{
  "n_layer": 13,
  "d_model": 320,
  "experts_per_token": 2,
  "d_shared_expert": 576,
  "n_head": 10,
  "n_kv_head": 10,
  "norm_place": "pre",
  "positions": "rope",
  "decay_fraction": 0.924
}
Below are experts of layer 8 (counted from 0) of a mixture-of-experts language model. Rows are named router (the router's row for the expert), up (a neuron's input weights, with its number) and show model dimensions 160-319. Each number is 200 + 40 x the weight over its row's rms, rounded and kept within 0 to 999.
Before each expert's rows: "gets" lists some tokens that make up at least twice as much of what it gets as of all text. This comes from a sample of Wikipedia text that the model never trained on. Tokens count by the router's weight.

# expert 10
gets: " the", " The", " a", " is", ".", " was"
router,214,208,150,207,226,170,241,152,257,197,162,137,168,244,253,199,192,219,243,189,217,170,143,195,245,162,148,134,190,231,189,244,207,193,140,147,175,185,264,196,202,218,249,219,160,156,191,161,239,219,171,202,180,193,216,256,233,191,237,198,239,249,168,224,234,215,173,224,218,181,230,235,152,213,218,167,236,210,257,273,215,203,188,244,104,225,237,236,224,232,155,200,188,230,161,136,121,242,212,190,122,216,198,236,243,192,222,225,183,212,166,157,206,175,189,208,276,275,221,210,237,169,205,202,218,120,197,213,197,135,207,242,186,223,198,177,252,189,198,161,155,188,213,234,166,247,254,238,177,203,211,130,169,223,203,141,211,190,276,215
up0,204,188,243,251,224,226,179,171,233,171,246,238,233,204,141,215,190,169,237,233,136,162,224,184,187,278,151,156,235,195,233,213,203,218,137,156,236,195,229,182,266,179,249,190,192,193,212,205,183,217,174,130,119,198,168,205,231,202,199,284,172,208,208,155,248,207,257,182,183,279,244,241,209,206,224,198,123,222,213,194,224,140,159,195,221,245,196,262,175,212,197,229,158,222,209,142,161,215,149,241,133,151,216,140,177,268,245,211,175,202,174,178,195,337,159,208,200,198,201,189,293,230,217,259,160,255,214,203,136,272,206,220,127,180,215,215,229,232,184,205,155,229,213,164,211,168,191,213,227,131,268,230,242,194,216,175,167,265,145,186
up1,136,147,207,241,188,155,181,193,229,159,195,154,183,157,190,219,278,180,161,193,140,229,171,246,170,132,145,209,212,139,228,160,222,272,176,226,187,243,273,231,242,265,201,197,202,201,259,203,210,220,187,213,206,200,232,196,260,170,152,225,230,223,153,191,246,245,205,187,255,173,265,199,231,209,177,151,206,186,131,155,225,120,240,148,156,280,182,161,227,166,118,194,112,247,121,179,297,185,240,107,166,168,325,214,203,212,195,217,125,197,163,197,207,183,182,294,192,201,257,209,219,197,256,133,227,235,236,124,119,221,166,168,223,201,219,211,207,203,191,118,171,161,190,214,178,230,189,231,196,201,224,179,159,205,201,210,208,235,200,215
up2,199,238,214,141,243,134,210,213,238,220,250,187,164,177,160,207,189,169,206,213,199,196,201,165,209,183,147,187,293,191,178,210,192,249,212,164,142,212,153,185,165,246,215,230,228,195,198,191,233,196,318,264,266,188,108,241,203,228,243,177,249,307,124,202,225,192,147,167,203,182,192,206,122,246,212,154,173,142,233,196,248,243,168,206,155,128,166,144,325,231,156,199,217,205,182,121,218,181,232,189,163,131,208,233,230,217,205,188,179,245,188,240,209,225,274,229,153,192,115,185,171,160,210,182,165,228,190,164,125,180,205,126,152,242,246,209,266,140,169,206,258,194,144,194,249,170,182,253,231,250,258,186,167,214,209,192,281,178,283,150
up3,217,251,268,135,180,192,198,144,181,215,238,211,254,173,268,169,251,248,204,110,148,170,241,180,151,90,227,221,164,300,193,294,206,242,116,164,174,144,230,201,194,200,143,136,177,198,205,155,183,217,216,196,202,181,203,292,121,279,178,267,251,225,111,148,212,212,189,216,156,143,253,222,224,186,185,212,245,206,234,255,195,209,218,228,157,218,250,233,237,196,188,251,162,247,256,220,122,198,151,203,201,238,212,227,188,223,178,214,191,169,181,224,138,197,211,136,208,159,200,177,230,147,167,170,263,204,204,222,226,166,125,214,194,136,245,173,143,264,180,248,179,177,193,228,213,125,97,126,178,110,176,235,131,194,200,243,252,228,195,195
up4,241,219,198,268,170,185,195,205,211,199,193,125,241,177,246,210,214,271,204,259,229,221,272,204,226,245,228,187,187,160,240,129,219,226,150,263,139,148,232,213,244,265,217,161,177,169,116,122,237,200,249,152,232,133,226,104,195,214,145,164,180,242,314,241,195,158,217,218,165,181,191,253,228,211,226,261,167,323,199,172,286,181,263,183,278,251,206,248,185,191,209,218,277,190,253,117,175,213,232,171,163,188,209,194,144,205,203,212,188,212,212,139,217,121,266,142,229,169,212,152,182,194,232,257,234,262,152,185,158,206,229,205,164,190,148,111,217,233,187,167,121,166,130,219,165,222,173,170,267,203,229,251,196,224,196,188,195,226,202,136
up5,186,168,178,204,158,147,119,156,205,263,204,168,231,180,262,133,195,260,244,168,249,210,204,227,161,209,194,133,176,204,129,241,225,176,313,146,257,246,217,208,151,179,229,207,222,187,121,148,175,166,173,243,189,183,176,226,238,218,190,217,203,298,189,172,212,190,221,177,205,239,183,211,196,186,272,133,263,208,222,202,211,218,202,190,242,156,245,180,233,267,165,147,130,199,263,168,169,164,181,240,257,243,175,170,176,220,120,212,190,173,203,162,246,146,171,265,243,235,216,216,224,189,250,199,140,199,248,205,225,191,182,238,191,143,245,141,136,216,251,203,242,199,180,254,157,179,241,205,171,205,240,204,263,176,180,185,234,199,217,146
up6,252,231,188,312,217,290,258,189,211,266,239,214,172,184,265,212,206,219,193,166,238,231,193,196,226,297,193,222,276,210,141,163,204,280,198,197,230,212,224,243,154,201,170,148,141,229,229,191,149,276,180,153,276,281,207,196,211,183,185,151,191,184,157,265,174,182,164,186,229,189,166,223,173,226,185,243,204,247,148,108,219,156,226,187,214,124,254,213,214,145,99,181,178,220,240,141,166,212,242,207,183,242,160,210,292,184,135,214,162,187,232,187,265,159,201,210,213,201,105,197,226,190,189,199,212,192,194,165,242,184,229,142,244,159,217,214,184,225,239,267,216,197,181,190,196,186,193,243,205,184,161,193,202,192,151,160,189,234,214,178
up7,203,197,168,193,228,147,228,162,191,220,276,174,217,154,137,219,286,148,113,196,198,245,236,157,147,212,194,158,205,134,127,197,189,232,235,257,179,211,220,199,266,231,130,205,199,212,250,240,209,189,254,229,250,202,188,237,230,211,188,159,197,294,209,193,152,244,178,337,160,181,251,186,196,103,192,171,188,270,188,203,169,164,150,205,184,239,144,295,187,151,211,239,208,244,256,223,157,237,207,195,181,181,202,227,183,242,208,162,251,201,197,167,148,200,233,132,189,175,162,165,126,180,220,228,258,166,240,269,169,234,199,127,177,183,214,216,187,291,157,142,232,279,138,198,171,251,271,137,216,212,169,189,245,204,184,132,254,201,244,225
up8,169,170,155,221,216,266,231,142,184,186,247,220,190,248,173,263,219,176,249,145,153,141,243,173,271,139,212,167,202,205,205,174,176,204,183,161,148,242,273,205,209,187,190,139,177,216,158,207,232,190,216,250,181,185,294,203,168,182,188,175,215,209,163,236,165,269,215,268,201,220,257,211,190,142,214,175,247,215,303,215,213,251,176,150,116,193,229,139,204,117,182,236,267,182,275,148,173,170,262,274,187,180,287,189,210,213,254,244,162,213,169,244,105,268,187,211,215,216,323,149,187,252,257,195,205,187,167,193,155,167,163,210,221,171,205,200,220,163,197,172,246,248,165,174,199,120,192,227,263,102,226,217,199,214,233,159,276,229,226,205
up9,183,180,160,205,213,179,168,174,189,166,154,236,139,213,242,221,259,106,190,210,169,204,149,170,234,182,255,173,229,184,185,213,166,164,297,213,197,171,193,228,182,250,248,218,166,233,233,196,239,244,247,196,240,175,192,172,143,131,264,186,156,246,221,230,191,214,283,225,222,172,145,193,149,224,224,186,192,223,189,294,283,279,160,232,194,312,231,255,193,150,206,210,186,236,187,203,201,268,205,195,142,175,217,189,167,149,169,185,185,233,277,208,193,101,227,214,168,258,161,172,169,158,214,191,193,172,247,177,193,251,168,249,183,200,124,215,205,154,204,265,228,173,224,259,188,217,168,226,225,252,235,175,192,244,217,199,257,159,265,134
up10,250,216,119,165,214,213,220,183,195,190,160,134,132,232,212,196,179,213,164,179,216,203,124,203,224,206,206,218,175,239,262,223,136,246,182,187,193,240,256,155,203,137,209,150,176,247,215,212,75,184,133,152,225,213,190,262,269,159,188,205,216,240,213,206,160,202,228,180,138,222,238,202,188,205,194,144,171,267,228,215,172,145,146,174,197,205,234,225,165,186,146,152,129,197,194,153,221,159,195,258,164,177,203,239,231,209,204,151,169,234,154,210,205,229,168,243,184,153,206,146,226,223,171,265,210,196,161,174,185,159,171,120,179,230,228,197,158,214,248,209,249,192,167,144,231,144,224,157,207,152,105,204,152,149,177,239,256,208,208,137
up11,198,270,164,220,185,206,217,104,185,151,279,286,220,197,250,199,182,164,251,211,169,200,249,226,223,170,207,139,208,210,157,186,181,154,187,279,140,165,106,225,184,213,211,206,141,199,177,175,192,230,221,234,211,170,167,255,182,253,247,231,236,236,236,166,154,179,219,169,225,196,184,110,223,149,159,197,265,298,175,182,237,298,238,241,162,227,268,242,221,189,186,225,144,199,174,191,194,184,152,220,103,190,235,186,206,157,192,200,127,189,107,126,215,236,249,171,241,141,146,224,153,129,192,192,227,82,239,178,180,155,205,214,220,163,221,146,144,199,159,186,227,160,178,226,188,151,195,234,166,185,241,235,195,178,248,192,233,176,219,178
up12,252,199,231,175,223,205,141,125,242,185,211,204,181,238,135,195,206,276,134,245,155,230,150,188,174,203,173,205,223,175,160,214,137,166,199,212,233,247,219,270,194,227,194,156,224,198,240,161,143,177,202,177,246,232,238,238,234,185,170,229,198,144,157,200,200,199,93,181,247,225,232,220,234,168,205,238,273,226,146,191,229,317,174,234,188,122,182,183,202,238,150,207,199,256,232,250,132,144,194,258,160,231,177,210,245,198,239,256,276,148,258,111,181,194,208,162,257,215,217,236,141,276,223,213,217,138,207,167,238,186,275,231,280,171,261,111,180,242,219,227,193,202,174,150,279,191,330,196,216,173,155,138,269,196,190,142,156,274,229,184

# expert 4
gets: " |", " |\n", "|", ".\n\n", "-", " a"
router,296,277,244,202,225,203,235,241,222,200,229,172,176,224,170,212,225,153,210,183,267,222,242,118,239,112,176,134,215,251,213,197,121,222,209,155,234,168,235,183,186,201,196,222,197,218,217,162,263,174,202,130,279,177,293,177,147,234,102,225,220,177,196,203,181,220,167,193,201,197,195,177,167,220,178,188,200,164,180,206,224,198,154,248,204,187,259,153,269,103,214,222,132,250,239,129,200,214,209,201,245,252,214,208,243,213,212,215,234,227,211,160,218,246,168,188,237,153,177,218,128,122,171,190,235,102,176,134,174,118,266,160,222,222,175,153,212,119,151,205,212,184,178,245,236,220,224,181,153,168,181,215,215,213,150,173,211,265,244,207
up0,170,163,200,134,171,211,112,230,191,231,190,209,187,195,183,150,178,248,197,209,187,225,237,229,229,167,156,188,111,190,145,162,185,201,196,197,209,191,257,206,217,187,227,132,201,190,231,205,226,194,198,156,141,258,230,230,255,202,173,247,183,129,264,163,185,173,219,189,240,195,188,185,127,189,119,247,168,223,204,252,226,182,198,150,142,220,208,220,229,198,170,225,166,210,218,251,193,203,277,261,155,149,209,149,193,203,228,227,197,275,136,161,152,219,174,261,233,112,129,165,263,213,206,190,196,276,225,166,104,222,274,132,242,151,233,181,188,265,172,151,189,193,208,293,289,154,214,209,234,88,212,151,195,187,202,225,217,251,203,242
up1,170,179,194,232,217,215,225,263,168,247,139,187,99,229,258,183,228,177,254,224,270,276,228,205,218,165,249,120,258,186,236,201,228,237,185,164,238,190,208,241,131,205,241,208,221,192,241,220,255,296,146,176,184,184,195,157,239,233,217,250,233,235,94,196,240,227,189,203,114,186,149,188,217,206,246,229,153,227,262,239,191,246,178,242,157,163,175,241,228,135,275,183,182,167,277,213,147,173,139,168,215,216,235,136,218,171,182,220,210,185,230,232,154,171,188,150,224,191,151,120,164,214,220,204,243,255,248,193,258,249,234,134,184,136,194,203,164,184,204,182,188,226,204,216,196,139,187,159,218,243,213,197,218,218,194,210,225,171,227,65
up2,180,247,216,282,141,217,233,220,135,164,177,158,263,199,255,180,186,155,140,123,255,231,162,249,154,265,240,153,165,128,274,226,111,208,204,211,182,153,200,167,241,249,248,217,152,172,165,140,196,215,203,136,228,173,329,203,238,209,140,158,143,167,192,246,251,200,216,147,213,237,280,243,199,196,193,125,217,149,158,212,189,243,228,214,213,133,180,204,247,205,164,167,158,179,222,164,211,212,190,218,173,233,173,184,177,159,195,136,212,174,172,190,206,271,157,230,157,168,275,198,143,193,219,215,187,173,197,249,175,222,183,234,202,247,209,228,189,134,170,170,216,267,216,158,205,275,196,164,240,202,152,255,207,147,134,164,215,207,190,253
up3,231,113,234,152,211,182,162,216,238,197,203,250,204,178,219,257,237,260,189,265,197,245,141,236,221,209,220,170,227,232,168,143,222,186,190,245,229,184,120,163,194,264,93,264,257,146,229,188,233,221,168,225,202,248,174,160,290,211,164,80,168,153,188,190,189,246,222,178,206,145,172,234,172,193,209,219,231,253,257,147,230,222,216,258,183,92,199,240,228,217,198,227,181,212,266,148,133,231,194,150,211,189,318,193,287,197,189,189,253,193,163,169,198,237,216,246,174,192,225,200,277,203,154,141,291,157,255,213,203,230,232,172,230,140,154,229,200,215,203,239,219,187,195,116,146,133,230,279,181,185,248,246,198,129,138,195,216,240,252,184
up4,178,194,181,187,167,253,154,182,201,274,264,197,222,232,233,227,232,246,245,226,183,120,191,201,204,172,214,156,244,160,277,166,144,159,257,209,238,140,212,232,199,255,150,122,200,153,176,174,190,167,126,116,204,160,184,176,182,199,233,210,171,113,164,201,201,205,220,210,219,194,238,144,192,244,195,217,174,193,106,237,123,201,145,141,284,159,167,210,183,223,187,244,204,203,255,198,253,220,165,185,196,227,209,229,169,194,246,188,176,230,180,184,229,236,169,141,192,255,231,200,233,139,218,136,221,191,202,195,121,168,205,209,204,176,239,229,160,123,206,253,227,197,139,243,166,163,214,221,189,234,233,258,210,223,213,172,235,189,257,185
up5,152,156,211,235,218,185,220,204,249,245,189,177,198,264,204,275,217,243,217,216,220,195,198,167,188,248,245,247,186,153,188,297,149,213,167,207,197,177,249,143,232,164,195,163,297,196,118,212,253,265,151,230,177,160,240,210,171,191,176,179,150,206,189,214,176,227,225,130,236,182,210,218,187,164,284,158,224,187,145,163,254,138,198,219,149,225,245,257,170,210,203,181,198,209,285,261,181,204,261,203,86,157,234,216,206,216,230,141,227,244,205,76,266,263,177,165,116,182,175,125,225,139,263,161,184,233,174,191,161,220,269,208,223,234,146,263,212,184,209,249,145,165,181,244,154,238,175,213,214,230,161,139,143,201,192,243,178,276,236,179
up6,151,185,186,263,138,119,182,176,141,177,208,234,165,200,191,146,231,225,164,219,146,224,206,206,204,156,229,179,247,200,205,221,136,184,159,213,249,140,153,214,140,205,247,231,208,230,218,186,155,243,155,165,242,218,228,191,179,191,195,234,171,135,190,246,163,191,183,162,215,241,185,256,186,144,259,155,198,248,192,182,152,201,244,280,207,219,100,173,154,192,171,130,201,178,195,209,236,215,119,183,155,190,222,224,197,249,156,238,249,269,196,269,193,281,225,148,298,246,204,185,244,231,208,211,234,228,209,180,204,198,252,176,234,158,135,180,156,175,242,219,200,230,264,135,194,173,90,128,266,130,217,164,175,241,207,191,138,222,229,164
up7,245,193,273,178,213,211,139,207,149,225,173,185,161,112,223,211,248,136,222,245,266,164,209,172,216,286,211,169,238,189,223,191,169,223,197,280,203,221,211,237,177,178,187,177,106,187,247,189,220,159,218,170,219,177,186,237,191,221,154,243,191,256,185,158,202,212,184,104,209,231,249,159,219,161,264,150,223,224,162,198,207,219,242,190,171,112,176,159,172,192,77,173,217,192,159,179,193,201,204,287,201,151,200,196,200,228,169,137,238,236,197,188,246,260,150,247,122,210,232,273,150,177,212,207,185,164,181,140,183,223,197,170,243,248,139,168,261,214,263,194,150,196,250,160,206,191,187,174,173,186,215,244,112,163,291,151,256,228,200,142
up8,204,215,212,307,217,206,313,234,209,250,191,244,176,189,212,168,177,241,227,213,225,151,188,207,251,255,215,178,225,202,137,179,183,216,231,186,241,178,184,247,164,134,168,145,226,129,223,222,205,143,178,226,199,202,200,224,254,217,177,183,170,252,63,104,186,179,182,266,178,174,247,204,233,256,191,205,184,188,165,213,178,278,245,207,183,155,176,221,196,291,218,247,144,180,207,276,221,203,217,246,206,209,261,199,196,223,213,241,211,156,219,241,189,222,170,201,247,243,124,181,230,208,182,167,198,165,167,121,277,178,309,271,184,159,148,163,152,108,187,187,229,203,241,211,166,117,200,237,201,215,202,147,240,210,165,171,187,216,245,216
up9,181,252,135,263,245,205,216,211,189,215,198,230,184,186,244,242,250,250,199,215,185,276,200,231,306,179,179,199,212,191,210,122,198,267,154,168,244,194,260,241,149,183,136,158,243,143,200,339,240,197,195,215,237,245,209,181,159,179,243,237,177,190,210,212,223,168,181,210,208,211,201,195,234,138,212,180,204,222,221,173,203,259,155,166,250,204,239,208,204,200,260,195,140,283,219,152,210,236,156,170,268,215,135,187,293,132,197,175,229,251,210,193,211,158,260,235,138,210,180,253,171,160,222,194,176,188,158,203,179,172,178,172,128,152,240,148,241,236,206,207,185,178,213,225,248,242,193,254,216,267,180,217,217,181,152,201,236,240,299,201
up10,163,298,180,210,236,207,250,207,210,171,204,155,306,237,256,179,208,190,198,223,185,240,211,147,215,268,176,266,207,245,214,148,235,258,198,246,212,255,254,158,160,238,156,180,239,268,154,237,261,260,199,177,226,195,188,224,174,154,239,183,221,159,148,215,311,263,256,219,240,217,193,249,206,199,80,163,204,233,199,222,188,254,160,226,145,223,212,180,227,194,207,315,182,189,236,195,163,165,217,166,223,204,189,218,153,155,174,196,202,167,173,211,211,174,226,302,289,191,183,251,253,207,188,207,256,141,139,173,138,132,205,213,200,185,212,209,167,223,273,217,157,129,192,204,195,191,266,219,232,190,202,204,178,199,153,155,248,214,180,265
up11,183,160,166,193,190,205,274,117,203,185,168,138,234,246,197,164,207,148,182,225,223,228,188,206,117,103,181,153,255,188,257,229,197,183,210,228,197,219,201,134,196,197,185,132,190,203,265,188,205,143,232,191,163,205,145,174,160,246,213,154,224,229,170,175,178,242,180,283,92,244,223,170,275,199,165,232,182,198,135,262,243,256,181,252,285,168,160,227,216,209,205,158,220,196,168,304,145,169,170,228,231,138,182,192,193,252,266,165,169,144,169,191,163,203,192,181,125,244,183,172,228,232,237,150,198,219,230,95,223,180,250,140,198,204,153,257,150,203,186,178,176,167,218,239,180,190,235,130,233,236,226,177,194,137,230,248,207,185,197,116
up12,138,233,73,191,240,214,206,207,198,222,176,275,199,255,239,138,200,218,99,106,239,177,277,246,239,253,207,265,198,238,201,164,129,157,163,235,246,202,208,169,260,185,183,180,136,178,243,161,196,206,188,181,198,236,197,198,148,246,193,157,197,145,184,204,198,227,167,147,214,156,237,180,177,161,250,188,196,139,302,142,221,235,221,206,167,175,202,222,195,193,190,186,205,281,206,176,229,168,261,240,203,180,134,271,231,206,260,175,292,178,232,192,142,158,159,85,210,169,244,164,168,202,222,213,227,157,239,261,239,196,145,154,147,260,277,192,217,252,197,212,161,148,294,241,196,220,156,153,233,205,176,176,206,141,223,208,153,227,246,275

# expert 11
gets: ",", ".", " |", " and", ")", ";"
router,162,195,166,172,190,253,161,168,238,213,151,143,211,226,180,251,194,221,143,244,254,217,145,223,219,213,151,203,201,169,155,200,159,167,165,164,186,179,237,189,202,186,163,209,182,223,186,208,262,215,229,118,138,185,187,192,194,275,187,114,156,141,202,231,231,209,168,241,241,233,249,151,140,205,209,175,121,188,263,166,247,184,154,249,212,149,185,211,192,230,246,195,198,198,239,154,154,264,193,196,200,310,177,219,241,155,157,238,250,227,236,170,255,257,234,284,209,192,147,175,133,220,169,200,275,221,289,300,190,163,180,150,171,200,228,229,265,176,147,188,183,112,178,183,215,249,174,204,242,267,196,192,144,240,192,172,130,233,200,208
up0,215,219,237,173,99,212,219,221,265,159,268,190,185,152,267,203,149,188,180,154,225,216,172,211,217,264,156,213,218,150,196,252,164,162,214,163,172,273,166,262,200,210,149,236,230,90,189,254,232,182,197,224,219,198,124,186,223,192,193,159,189,227,144,152,182,131,245,228,147,202,240,233,228,275,123,94,212,137,219,123,202,201,160,191,109,199,238,225,192,189,157,186,172,118,225,161,193,272,159,228,198,273,160,240,240,192,172,215,168,204,240,161,138,186,124,161,224,207,210,211,151,190,233,192,213,219,258,207,179,253,228,233,222,189,171,212,187,264,249,207,209,145,157,192,218,85,261,256,229,209,179,223,202,202,207,107,220,262,172,270
up1,170,174,170,244,159,137,223,192,173,265,223,235,268,230,194,188,212,238,237,185,276,244,150,187,176,259,162,265,171,237,226,179,168,199,223,223,206,109,170,212,194,181,163,159,181,162,142,206,196,195,194,193,207,156,262,155,158,184,211,183,197,139,219,180,174,272,293,195,209,165,187,183,225,186,241,162,181,222,287,141,187,208,233,304,175,214,221,266,201,226,245,141,256,286,161,186,191,197,168,182,190,204,153,246,211,209,207,199,212,222,243,195,212,198,211,272,146,195,184,208,155,127,161,218,209,219,210,216,204,198,151,275,181,179,165,162,315,188,129,238,230,248,188,230,216,147,191,186,203,174,278,193,140,242,162,196,179,185,291,232
up2,264,211,180,236,151,229,171,247,172,157,224,174,178,189,191,208,207,121,152,207,205,196,190,176,151,225,213,207,162,192,207,220,227,232,262,237,137,128,192,186,279,137,248,138,261,199,154,223,258,179,226,215,197,203,225,178,194,230,183,163,147,151,238,211,154,214,144,168,193,190,177,164,228,206,216,225,227,181,245,203,179,178,212,156,234,199,193,186,174,143,142,202,192,211,227,66,175,146,99,305,173,233,226,273,229,210,171,183,142,158,168,210,223,140,176,125,224,149,212,170,267,197,254,178,295,147,231,221,162,161,196,166,162,190,142,192,236,229,171,241,163,177,185,224,277,220,184,179,252,160,201,157,154,206,250,175,175,240,210,211
up3,302,219,254,188,228,246,136,234,139,152,154,143,204,217,146,214,223,165,214,205,139,212,256,198,142,199,147,191,253,196,192,191,232,289,183,258,204,303,193,165,197,211,173,174,224,286,249,230,191,268,209,202,236,249,164,216,150,209,167,229,247,236,223,199,154,154,196,230,104,235,135,157,164,140,161,102,223,217,200,200,124,180,205,232,225,187,134,185,216,258,232,158,295,234,215,201,212,185,175,259,237,259,165,193,165,243,264,148,256,267,241,204,208,242,143,279,212,204,181,265,255,220,240,231,258,219,177,207,172,240,163,143,186,255,183,211,193,212,184,174,224,243,201,182,148,262,211,169,145,155,210,141,288,259,238,182,178,170,195,251
up4,222,224,154,188,195,255,192,195,240,141,231,146,100,158,136,246,276,302,209,128,252,228,152,200,234,133,185,243,151,219,254,214,189,209,254,211,210,202,188,150,166,141,199,178,164,153,184,207,176,192,260,162,173,212,209,201,247,156,223,151,254,202,271,173,155,277,124,218,185,219,207,314,163,256,166,241,238,221,132,174,135,194,239,197,245,201,172,194,196,209,202,220,211,205,211,145,214,230,202,224,224,269,180,197,233,150,100,252,192,178,173,150,220,193,185,193,147,206,244,202,265,163,247,230,221,142,173,186,205,182,119,155,201,240,204,195,203,139,193,253,231,190,280,220,172,166,171,264,184,199,197,220,215,163,182,247,189,112,184,264
up5,306,192,244,153,222,179,115,243,182,171,246,182,154,99,188,231,200,219,153,183,166,224,218,166,187,190,158,158,169,174,224,163,190,180,247,126,206,207,164,188,208,248,166,199,186,235,241,259,189,185,191,201,269,135,210,205,261,248,217,160,210,154,172,242,213,166,159,166,235,222,247,164,198,248,133,201,218,178,217,245,264,264,179,226,188,153,180,229,179,247,170,156,95,145,188,186,143,228,242,282,277,224,221,150,245,148,229,191,230,155,211,220,110,244,199,174,202,179,108,157,140,255,173,212,183,227,161,163,240,189,156,227,236,225,164,199,194,220,145,211,192,181,173,161,190,192,194,204,204,241,198,215,192,132,232,142,230,265,177,135
up6,167,229,243,222,208,196,207,187,199,156,212,208,140,190,199,216,181,193,187,202,181,200,163,238,245,218,203,174,129,246,190,170,225,232,231,206,172,206,178,195,135,189,197,256,184,227,241,240,246,202,168,207,146,237,199,206,139,137,215,266,194,189,224,218,217,189,214,210,221,239,180,172,128,182,156,214,206,177,169,191,203,164,172,199,219,228,175,185,232,194,172,210,128,315,192,222,116,202,227,183,198,135,169,221,199,260,201,233,197,234,189,210,239,169,130,224,135,203,236,142,159,181,220,173,177,178,162,231,223,186,221,147,186,288,166,219,217,271,198,161,210,196,195,241,196,254,141,239,265,232,202,129,143,209,185,295,160,154,138,178
up7,126,172,201,200,153,207,248,238,164,197,139,242,321,183,245,188,178,130,251,172,193,171,172,198,139,250,232,199,271,141,140,173,200,194,224,185,161,86,216,240,176,168,258,203,238,183,181,235,220,206,163,224,201,105,219,248,163,232,155,223,160,274,191,139,220,214,134,196,167,215,217,169,260,241,214,227,173,227,262,237,184,219,163,208,143,274,231,230,191,197,151,213,205,153,237,165,303,270,176,227,139,185,279,206,249,219,202,261,175,209,157,192,178,199,266,215,231,158,191,226,197,220,207,233,191,214,146,172,177,131,188,168,178,289,253,135,233,162,175,192,140,160,172,138,282,188,229,204,265,206,190,159,158,306,168,154,174,257,196,159
up8,244,196,248,223,196,243,238,211,147,218,186,148,160,159,297,199,211,176,161,256,239,204,186,138,156,236,186,243,205,196,200,189,123,267,226,161,215,210,201,205,182,235,164,176,199,135,243,117,170,115,216,202,269,198,193,197,159,197,252,234,195,156,163,132,137,206,207,215,173,117,195,243,152,287,213,187,191,171,183,158,208,222,247,186,226,200,285,246,176,199,191,186,202,189,266,125,163,162,190,214,118,130,94,190,254,172,235,162,161,122,165,145,228,229,255,154,175,118,150,259,277,131,231,207,219,79,137,178,222,123,200,199,181,178,205,155,229,187,254,248,262,266,190,276,202,198,235,178,223,120,174,208,237,227,256,252,203,188,165,166
up9,206,190,181,168,199,144,240,186,206,187,189,193,197,139,234,192,231,164,125,151,207,165,215,147,237,151,204,233,175,225,226,229,223,194,245,173,128,274,182,154,274,169,199,183,245,144,190,173,168,211,236,246,238,96,152,232,210,218,161,159,205,252,131,208,269,268,216,183,183,123,256,213,274,185,164,172,126,224,143,182,214,180,148,229,213,169,230,213,227,185,196,298,204,225,220,176,209,159,152,228,275,184,243,251,284,222,183,175,227,206,225,214,279,168,273,237,208,231,213,187,238,187,218,175,296,196,232,209,182,227,247,196,176,212,219,141,217,173,157,159,130,163,247,153,254,218,172,229,230,258,131,159,220,241,233,172,231,184,215,241
up10,205,97,186,188,256,154,193,167,151,208,218,162,208,148,167,227,217,150,193,193,209,283,149,112,245,206,130,241,248,166,230,234,203,171,233,242,163,230,227,198,223,233,212,170,214,230,122,224,204,170,265,241,187,146,243,180,151,187,237,195,243,206,194,220,172,162,165,159,219,237,202,204,172,193,116,194,177,208,253,292,173,140,202,203,104,193,161,238,174,143,170,197,185,156,224,164,141,184,201,263,163,166,288,245,208,168,173,196,165,202,165,210,225,183,204,194,204,238,198,240,124,266,323,219,157,198,223,247,211,267,177,53,211,172,180,213,175,196,252,202,211,186,150,261,223,227,183,243,216,231,259,208,261,225,231,211,243,215,229,220
up11,168,160,237,218,188,168,210,226,198,163,223,206,196,160,197,208,181,216,246,198,236,234,225,174,162,208,219,254,159,186,162,211,182,160,227,219,213,192,81,250,213,240,182,185,229,144,282,212,209,219,185,190,152,165,172,202,227,249,279,191,211,137,265,124,181,157,150,216,211,202,164,128,248,184,180,182,201,233,242,164,195,205,195,169,164,223,129,221,197,172,163,164,189,166,230,244,227,201,163,175,189,234,177,215,171,190,179,149,212,118,168,247,160,162,189,164,153,146,256,163,167,138,268,165,273,148,214,162,158,162,199,137,209,186,269,147,204,166,274,234,148,209,156,230,166,164,180,242,212,207,215,228,233,165,146,251,219,182,165,156
up12,134,305,159,208,175,241,164,233,264,214,155,176,176,140,222,181,243,246,223,240,151,240,188,231,232,208,232,234,214,168,144,182,185,191,214,233,207,211,198,134,148,282,214,225,147,153,124,267,176,179,173,201,132,231,172,199,255,225,179,275,171,219,267,246,224,218,138,188,184,287,225,150,162,231,215,222,178,188,189,258,218,211,187,188,203,166,150,252,172,179,202,183,211,185,180,234,225,190,172,179,166,294,251,169,220,220,195,206,277,251,194,87,255,176,218,218,225,98,206,221,144,238,269,169,164,263,268,190,198,177,209,195,196,203,187,198,263,177,198,210,176,237,168,155,273,229,182,210,244,219,268,192,286,246,193,136,223,148,189,186